config.toml
d_expert = 80
init_std_router = 0.0228
norm = "layernorm"
Below are experts of layer 4 (counted from 0) of a mixture-of-experts language model. Rows are named router (the router's row for the expert) and show model dimensions 80-159. Each number is 128 + 32 x the weight over its row's rms, rounded and kept within 0 to 255. Numbers have three digits each.
After each expert's rows: a language model's description of what the expert responds to; "mostly gets" lists some tokens that are sent to it at least half of the time. This comes from a sample of Wikipedia text that the model never trained on.

# expert 46
router:103149127063120152116142116127134188150115085117133135126121183127089087163142110120100165190107142134105112173099089153116165163201173155137055126124102110168097136061165163148141097082089106173087122137122156170193123180157166120120150158
Middle syllables with l/r in Spanish, French and Slavic names and words (Eizaguirre, Raphaël, Manuel), plus Al, El, Ar, Bel openings.
mostly gets: "ir", " El", " Cha", " Bel", " Air", " Ar"

# expert 41
router:070137126131207118107127127140087162107129158168143108102164142116123135150121109161135155174136095131109148188138131148133197131137153160113123149197147073122103132096080099171142107107154106095132100133064102191191154093166125122153168183
Prefixes un, inter, trans, per and the pieces right after them, e.g. un-gu-ided, Un-t-il, a-spect, gu-itar.
mostly gets: "gu", " un", " inter", " Un", " Gu", " per"

# expert 13
router:085101103066122123087096126172138131127094148112175144122150097154134113152127104099137136178117136185146124115146101157124095152148172130084045090128119143197100171135099116150061142138140119171079117127117057174129120142121118174167121208
Commas, and, to, auxiliaries like was, is, has, plus word-final endings -ed, -ly, -ing in running prose.
mostly gets: " was", " is", " are", " has", " had", " been"

# expert 32
router:100061097104143118124148088167139156120110147119134101079149105144159147169177113118105171186158124168090095127157087175122128174201141138148129087176119074158067122106083104127128153093131100134092084049085123099167102140141133164145158124
Single capital letters starting words or inside acronyms, often after quotes, brackets or line breaks, such as U-K, J-erry, E-PF.
mostly gets: "M", "S", "T", "I", "H", "G"

# expert 1
router:125057093123151078075108151153127135117102156106138115126173069144117099143163088136162154124087176136105088140141059151124180169151135196068077113115112111171102142059156134177110135083135088123129130125095129100156139106178083151125177168
Digits and time or count nouns in scores, results tables and dates, such as years, season, day, 0, –2, Cup.
mostly gets: " time", " season", " years", " year", " Cup", "–0"

# expert 20
router:113132119127132078075130134183126147116102158175147161100182171147139145147131125116180137127061140116113157157152159198108198186183157155090138070163115139196118139145061095128142133104129103165164055129081135115184144131137130133121142108
Second pieces of capitalized words and names after an initial capital, such as W-ed-nesday, W-il-tshire, P-ed-ro, plus New, Su, Win.
mostly gets: " New", " Su", " Win", " Wal", " El", " September"

# expert 19
router:093132093104095068071105158121119142111110111145180079064159194117136078148166122118159132114052176137087125151224087136096139149162135221170127117140110065088133135062078122105121117125101094170120088140142083122176100146148069169172175136
Single consonant or cluster pieces inside words, often foreign names: Ver-m-illion, Volk-sh-alle, ib-n, Vil-h-elm, under-st-and.
mostly gets: "sh", " Sh", "j", "m", "h", "gh"

# expert 44
router:099098111123128114171115165128108148107113117141111166088179118134114122152171111092136108126127154122120103167163111129115163196192132162145112077136146142149098141046116124095080135099151097126063050121084129148136114116156116216115189088
The piece iv in civil and civic, plus degree and minute signs, year-range pieces like –19, km, and century in coordinates or dates.
mostly gets: "iv", "′", "–1", "–19", "–20", "″"

# expert 0
router:136122119055140116091104089109079154124155165138102182108102115137053162153149059115178106141097144112080137159116086183098205180144118084151076065175112128144079186132130140104160107079091095161100175104114091149226074166095098082144108132
Inner and final word pieces of names and ordinary words, especially after C or ro, such as Cran-brook, Bras-il, gu-il-d.
mostly gets: "land", "way", "ade", " States", "lin", "air"

# expert 4
router:126095100159132104117105107099090169099090084114132141149125125145088148151231147122158149144140212124136138106115078150105094201168154109158095086126123068130126127072141131172104177118107109137060090100138080130164119212125131108189136119
Final pieces of place names, nationalities and league words before a comma or pipe, such as Toron-to, Roman-ian, lea-gue, California.
mostly gets: " American", " League", " States", " Australia", " Africa", " County"

# expert 43
router:106108103095104125103150134153134143145123190152105150150108122160135144155201114129115163116084154156105106148183097199168111124138115135135122111161108068135108130112069130113090167100095107208066107112096130110200166113107095108162143100
Consonant-vowel syllables like ba, bo, Ro, Sa, Ca, often starting or inside proper names: Ra-bo-bank, Ra-ba-t, Sgar-bo-ssa, Samarra.
mostly gets: "ba", " Ba", " Ro", " Bo", " Li", " Ca"

# expert 22
router:133126092127156141149125050134107177097124116159155156170137155163073141140147170146127152196115156118076100145102094158124110139160131117101125146143161136120097144061119070148118161069159075149076119093089143115189094147137128108168137116
Pieces inside Spanish, Portuguese, French and other European personal names, especially accented letters and first syllables (Jo, Ca, María, Joaquín).
mostly gets: " Jo", "é", " John", " Ca", " Ru", " Ber"

# expert 26
router:116118080077127128143083154155124131108110138136162148150172140125143115154158096136098176170091103110079087140170058144089160115134141128087096115159089102141107164137133128201114162115149101157066104105036132108153173109172197121136187140
Nouns and verbs in election results, awards and list contexts, such as election, result, ballots, list, vote, award, appear.
mostly gets: " list", " used", " form", " number", " name", "ification"

# expert 5
router:118112105105167121073071082172132138110108100083149157093112128121112148159194084142112176207114185155150059132127123145112157165151137166127116121202164094079077143074140086140088193072137099129066108155104106146094098191122179131153149137
Word pieces inside proper names and table cells, plus hyphens, ampersands and "Location" in place infobox lists, e.g. Ha-na-mura, Ill-inois.
mostly gets: " Location", " Louis", " &", "ook", " James", " Michael"

# expert 30
router:120073071120148150167117143126158132137108138138148110171143100124105143158134129152198154170087165141110107177121024130100121104160131161083145105161141085127154127144134106142125115047157091179111134086085089140124132136168152151148151191
Table pipes, line breaks and header abbreviations in sports and chart tables (GS, Points, Postseason), plus country names starting rows, and "so".
mostly gets: " so", " So", "|", "See", "Release", "G"

# expert 24
router:084128094103119157123091085096098148111125168093110114132172107190085120149241168138174123098073202181102108161159096091142141109157114146147120093150134094137113146111085121124131158120110105161098085142122163105167119147136159091120165182
Middle syllables of names and words, often in sports and team texts, such as Finger-na-il, F-na-tic, Ferd-in-and, Divisió-n.
mostly gets: "na", "bor", "no", "gra", "ti", "our"

# expert 33
router:115122150093142120086116083146101132166092192121178115108109112126098093152125138106207168191106164153089132151186137135138179192153096128096131138157134153110139173077104040121102162120136120130120173103071137172127062114127090107157125167
Syllable rhymes after an initial consonant, such as ill, ock, ell, ack, und, e.g. h-ock-ey, b-ill-ion, h-ell-ish.
mostly gets: "ill", "ck", "und", "ell", "art", "tt"

# expert 27
router:119077138087163085128133114146113166147133159161220110120195096201128168160170090128137103127076141144083102202160133187150198181128152163065057113156136108122125179099124121126114114070151085108161084085118135144168095141195094145150118137
Newlines, table pipes, divider rows, heading equals signs, and the first words after them like The, In, Personal, Career.
mostly gets: "|", "---|---|---|---|", "|---|---|", "=", "Personal", "The"

# expert 35
router:131094132120173085129126089173096162109113131155156147165153123124121163144153080123139138143102107159042052168146155200097139149118121125141090127165126154210104194146123082140076234082089106145144093140136079153153152146189110157104148182
Prepositions like in, by, for, from, with, and colons after infobox field names such as Genus:, Formerly:, Organized by:.
mostly gets: " in", ":", " for", " from", " by", " with"

# expert 36
router:102096156093170102132092073146127133101051146101143158142150151147140129147177105109144104157045140170063116137104115188131110159122127155125135107135122123152094168135090149194095124084091118120086096147105100128143112159167161159145126170
Commas and function words like of, and, in, for, from between phrases, as in Sean Cooper of AllMusic, Ministry of Industry.
mostly gets: ",", " of", "),", " and", ");", " for"

# expert 2
router:114096084063105122142101159148110102110132163157155120119115133197151109152185076119168158122123199132051111163152077130138135128218165157129141107137141119131134137069130136117128150147080100170039031087104123138095092100165111113116120114
The word piece "on" inside names and words (Typhon, Toronto, Abandoned), plus pronouns he/it, "the", and table pipe separators.
mostly gets: "on", " it", " Con", "ron", " he", " Tom"

# expert 11
router:128094110071162070139101118126131138120085123157181126099123159144135143154122089109113181139112185177080098190124047136126106185130128176146092120148149152154135182050112101144101120080097112129127086112070105198107092156139112117151147131
Hyphens, dashes and parentheses in lists, birth-death dates and infoboxes, plus odd symbols and Arabic bytes: -, (, •, County.
mostly gets: "•", "′", "†", "″", " County", " Location"

# expert 10
router:083127120123141106129080090143095156105112141122120101136189109130120110155185113146163146175139117170160116110165123168162084168163144154142126133148131126198081114077067129123143194154128111162050101101058134147160058168155144106146167138
Final pieces ending nouns and adjectives like -y, -ty, -ary (strategy, theory, contemporary), plus words such as film, book, first, two.
mostly gets: " film", " two", " three", "ty", " book", " one"

# expert 25
router:083096079126166144129083134121090134107132134098189130079164095140102150150108089116113112145151124120137109156133133137080167144123114097152119095175142121214128149138088041153109142110136113107106143114114129136137089083172146123129162164
Inner syllables of words and place names like im, um, ip, ity, plus compass words and coordinate letters, e.g. Co-im-batore.
mostly gets: "im", "um", "ip", "fin", "°", "ity"

# expert 15
router:139121104117150101113159160115094126122079145164106130139173133171092105151138144133167136083122132166101134128124143119079131127133174150105106123143142126177102150115104081152094150115112103152136060118104147157157142152153101125137158126
Inner word pieces after a prefix or first syllable in Latinate words, especially In-ter-state, E-mmer-ich, e-vol-ved, inno-cent, aff-ect.
mostly gets: " mo", "mp", "qua", " Te", "tor", " inter"

# expert 17
router:051115134138140088134113129176105148102128132112142158080125156162084106141128087121119142182133169116064131140166113132112110100158190152063102145105142122191093171112102108139121169134090111213133123129098065178195158128145092181103140085
Middle pieces of Latin-derived words, especially p after a vowel, plus prefixes re, pre, dis, comp, e.g. emanci-p-ate, disci-p-lines.
mostly gets: "p", " dis", " pre", " re", " comp", " later"

# expert 34
router:106127099085133080139111129187088147111105132130106117155155109132089198148134156114153144153137168121155106196114062168104177177093163167143098122155150134175070158086124114173050174086049111183107121120079152126119094145141077153159124134
Words and pieces about places, buildings and transport: area, north, station, village, km, town, rail, population, located.
mostly gets: " area", " north", " building", " south", " population", " station"

# expert 6
router:114120134123201136109134117129114153130083138088136125102149172149124141153162131125165130152052135107123113212164111139122162110166179182154140083151134104090081113124091081099145124058120093141147089130142114109154132102138095152158155138
Single letters and short pieces inside abbreviations, initials and name spellings, such as the r in Jr., ESP, US Navy, and periods.
mostly gets: "l", "B", "O", " L", "Y", "&"

# expert 8
router:089093116090132126126147104156125137104115133117128166108103086126175165150192088132120189168125112165076072135122096121123105126153134120146127141213158070162075136139132105151130134134158107150052120017031080129172097114127152159169136169
Hyphens, slashes, table pipes, carets, braces and digits inside compounds, URLs, ISBNs, tables and math, such as Winston-Salem, https://, ^{2}.
mostly gets: "/", "^{", "{", "+", "_", "---|---|---|---|"

# expert 47
router:100116115090159135095121152207131131111095157073161111069143078111090134143185142124129169124155156131101091122169143130123168143150165182155027107117161126150137166105135120184101187092121104171099080123086101100100060152189097161182179127
Relative pronouns, determiners and modifiers after the or a inside clauses: that, which, other, one, different, plus dollar signs.
mostly gets: " that", " which", " who", " this", " other", " two"

# expert 3
router:098129092068122126083147134221169127120149139084192132110146137116135136154188148151130147090124169131104103126172086153100127103193159157142076124137169128132086184134127136144113165083141093194107120130132097143113084119129107141186157160
Determiners, quantifiers and short function words starting a phrase, often after commas, in technical or math text: every, some, no, such, a.
mostly gets: " no", " some", " so", " more", " such", " most"

# expert 23
router:087135110075166108088137104166084148120095144135182117116130111138110115138143049092144125155147125151163132118141155164094109135153150167043106111143133141164096129162060112212081169122146126141135151138151112198169106091145149088187154210
Word-ending suffixes completing verbs and adjectives, such as -ing, -ed, -ive, -able, -king, plus the word of.
mostly gets: "ive", "ting", "able", "king", "ring", "ating"

# expert 38
router:122043087107152129146092152182111157091129130143138146131158178106135135162150089121133128160119184146113120146119113130139139108160170160094084152167140163132097130080103094152086146105112107150067088142111130143196102120151118093172195142
Opening pieces of longer words after a space, such as dis, con, pro, ex, p, la (discuss, dispute, launched, practitioner).
mostly gets: " p", " pro", " ex", " con", " dis", " la"

# expert 29
router:118101092109126118078157137175096151052068141111141116143154087187081112149106144124184141205087141161092167153112150137149153154160191190061135143183117049155098179136176060173120141126110100121180135111132101140133136143128076099112132171
Word-internal pieces ending in consonants, like f, d, nd, ard, ter, inside names and words, e.g. Mi-nd, Manu-f-acturer, Pseudo-Apoll-od-orus.
mostly gets: "f", "ard", "ter", "end", "nd", "ff"

# expert 39
router:126136122094126154135044141142151160125136066070166148113135146148160126148139113131126202112108166185131104108148118152122152178134139180155099132116110039131059141025083143123137103072082109178087109130136099169122116187138095082154191165
Syllable pieces inside Japanese and other Asian names and words, like Takaha-s-hi, Yas-u-hiro, Madogu-chi, with ō and kana bytes.
mostly gets: " Ko", "ji", " Y", "iya", "ō", " Ya"

# expert 28
router:108152100071131089118110112166122123140101153131154148122104089132139152147162112091147144134075189154116062127155132185143145125162204127111038111141171123120114119117116091127124140091144095133135082076069108182141084127151094151104140126
Line breaks after list items and table rows, sentence-final periods, heading equals signs, and closing punctuation like ). and ),.
mostly gets: "\n", " \"", " ==", ").", "),", "=="

# expert 37
router:098127100086151118107086128154118130114145084092169098104180124153139127152132080129148139176133134156111111124122155157145169131149177153099125081179188136116116142042133148145128159111098115114102110037111126158153113126133119100203135188
Pipe separators in tables, plus pronouns his, her, him and past-tense verb endings in biographies, e.g. join-ed, gradu-ated, back.
mostly gets: " her", " his", " him", " back", " played", " began"

# expert 42
router:071109131122126099098115145175170150132124151146172128141196104169113129146135137128151159122111134126098123107077121176121140117163144135150090117111147101188112171135084131169061178073163128180095114117127092149154129129137113178155154164
Function words starting phrases: the, a, and, an, his, its, their, that, often after commas or "In".
mostly gets: " and", " the", " a", " an", " or", "The"

# expert 12
router:095079113100157119116149158124134140113126129142122131121119149141134150168148085138122161119076142127095094177147063158133148167170121188117061127182114091147113206085106137168052163128110099169109079087028105161165117125211095092168161138
Bare space tokens, often a doubled space after a word in census or table text, plus short word-initial pieces and digits like w, mi, 5.
mostly gets: " ", " per", " w", " mi", " h", "5"

# expert 31
router:143103124117148071131103153142139169100118165154137131074173181156136093141125067126132143108126168134125110174147137139136085116132149158076112135124105066173102171114060083138114128092124101166171042103129126144147155114151139133140206168
Inner pieces like mb, emb, ist, ci, li after a capital's first letter: S-emb-rant, Sy-mb-ols, incu-mb-ent, M-emb-ers.
mostly gets: "ist", "mb", " She", "cc", " V", "pi"

# expert 9
router:073106116074150127094111163141119152129115102046124143090117130131122126173177091131122170114118196177092095138155116176091159144168121142147114107167122078143120177056124135153133184150090099146028105084037109139149142149134141146132176116
Opening capital letter or syllable of a proper name right after another name in lists, taxonomy or sports tables, e.g. S, Mi, Ko.
mostly gets: " Ko", "ć", " Si", " Ni", " Z", " Mi"

# expert 7
router:137114142095115136158128125200142139133150075090099117141097131176111134155117062125161184109092094148096078138088072161170162180200100143073105074120102124112125132123089092127159100135139105168135084053125074138170089153132149089128101085
Mid-word pieces like ar, er, al, ad right after a stem start, as in st-ar-red, te-ar-s, le-ar-ning, app-ar-ently.
mostly gets: "ar", "ary", " Ar", " Bar", " Star", " Char"

# expert 45
router:115093103121128167139158110109120132077096162181120100108122127156089091140152048140119120138152188139122104153140139173048138173168160118055109092088111169199135150120116111134147150115163107129111111098142125145147133116122142091174198156
Inner syllables after prefix-like starts such as p, pro, con, e.g. interp-ol-ated, prop-ul-sion, con-duc-t, plus develop and However.
mostly gets: "em", " plan", "ject", " However", " develop", " commun"

# expert 21
router:112134148099139109131076083137065187123126159102125145143150180178148125139190130070159131212142155174117107141139132150137132218165174136120132099121111098160104206066046085130169128127121111154076125066104117107150095184125111097232153131
Name and role endings such as man, er, son, ist, ian, ster, e.g. Harri-man, footbal-ler, Al-bert, attack-er.
mostly gets: "man", "udi", "ster", " member", "ker", " American"

# expert 18
router:142093108083132136131131110161131159109122095118223138071164152174088148146129126122157181121083233142096055144140093158087063135139162165157113118145123089129153239068119116141138178133137115135147087132051122167059090151146100106156161114
Pieces in infobox and taxonomy fields before colons (Position:, Subclass:, Species:), plus unit symbols like prime marks, ^{2} and scores.
mostly gets: "^{2}", "′", "″", "​", "Species", "†"

# expert 16
router:107153084087160121086104135159137137150127193172147145123172151120155169149141091121101183128126167171069075145118126181096146126198149142141073118164128087156113129138103129144119157093140100129104106066048090187175062139115080181156132156
Opening parentheses and quotation marks, and the first token inside them, such as (" glosses, (20 years, (A acronyms.
mostly gets: " \"", "\"", " (19", "(", "$", " I"

# expert 40
router:097143084116132154104098144188113141169093156086103150127132154160090156151155104118160143117117113139114143138127104162111129184105131123087055160191137098152106157112090107177117169135122091178085167102126118189153071095095115145193161156
Lowercase syllables inside common English words, mostly vowel pieces, such as be-au-tiful, ne-ighboring, ga-ve, mar-ry.
mostly gets: "ne", "ke", "da", "be", " Me", " Be"

# expert 14
router:122129136114123122162118117134085152089082123071152119111152078143085134161157061123156127176123127133138040117140078176118142148165147140092113042141142149189119121103081154127149154131126114144051082068058149198139045122145123131125139135
Closing suffixes such as plural s, -ation, -ity, -ology, plus closing parentheses, quotes and == heading markers (representation, statistics, History==).
mostly gets: " ==", "ations", "ation", ")", "ities", "ology"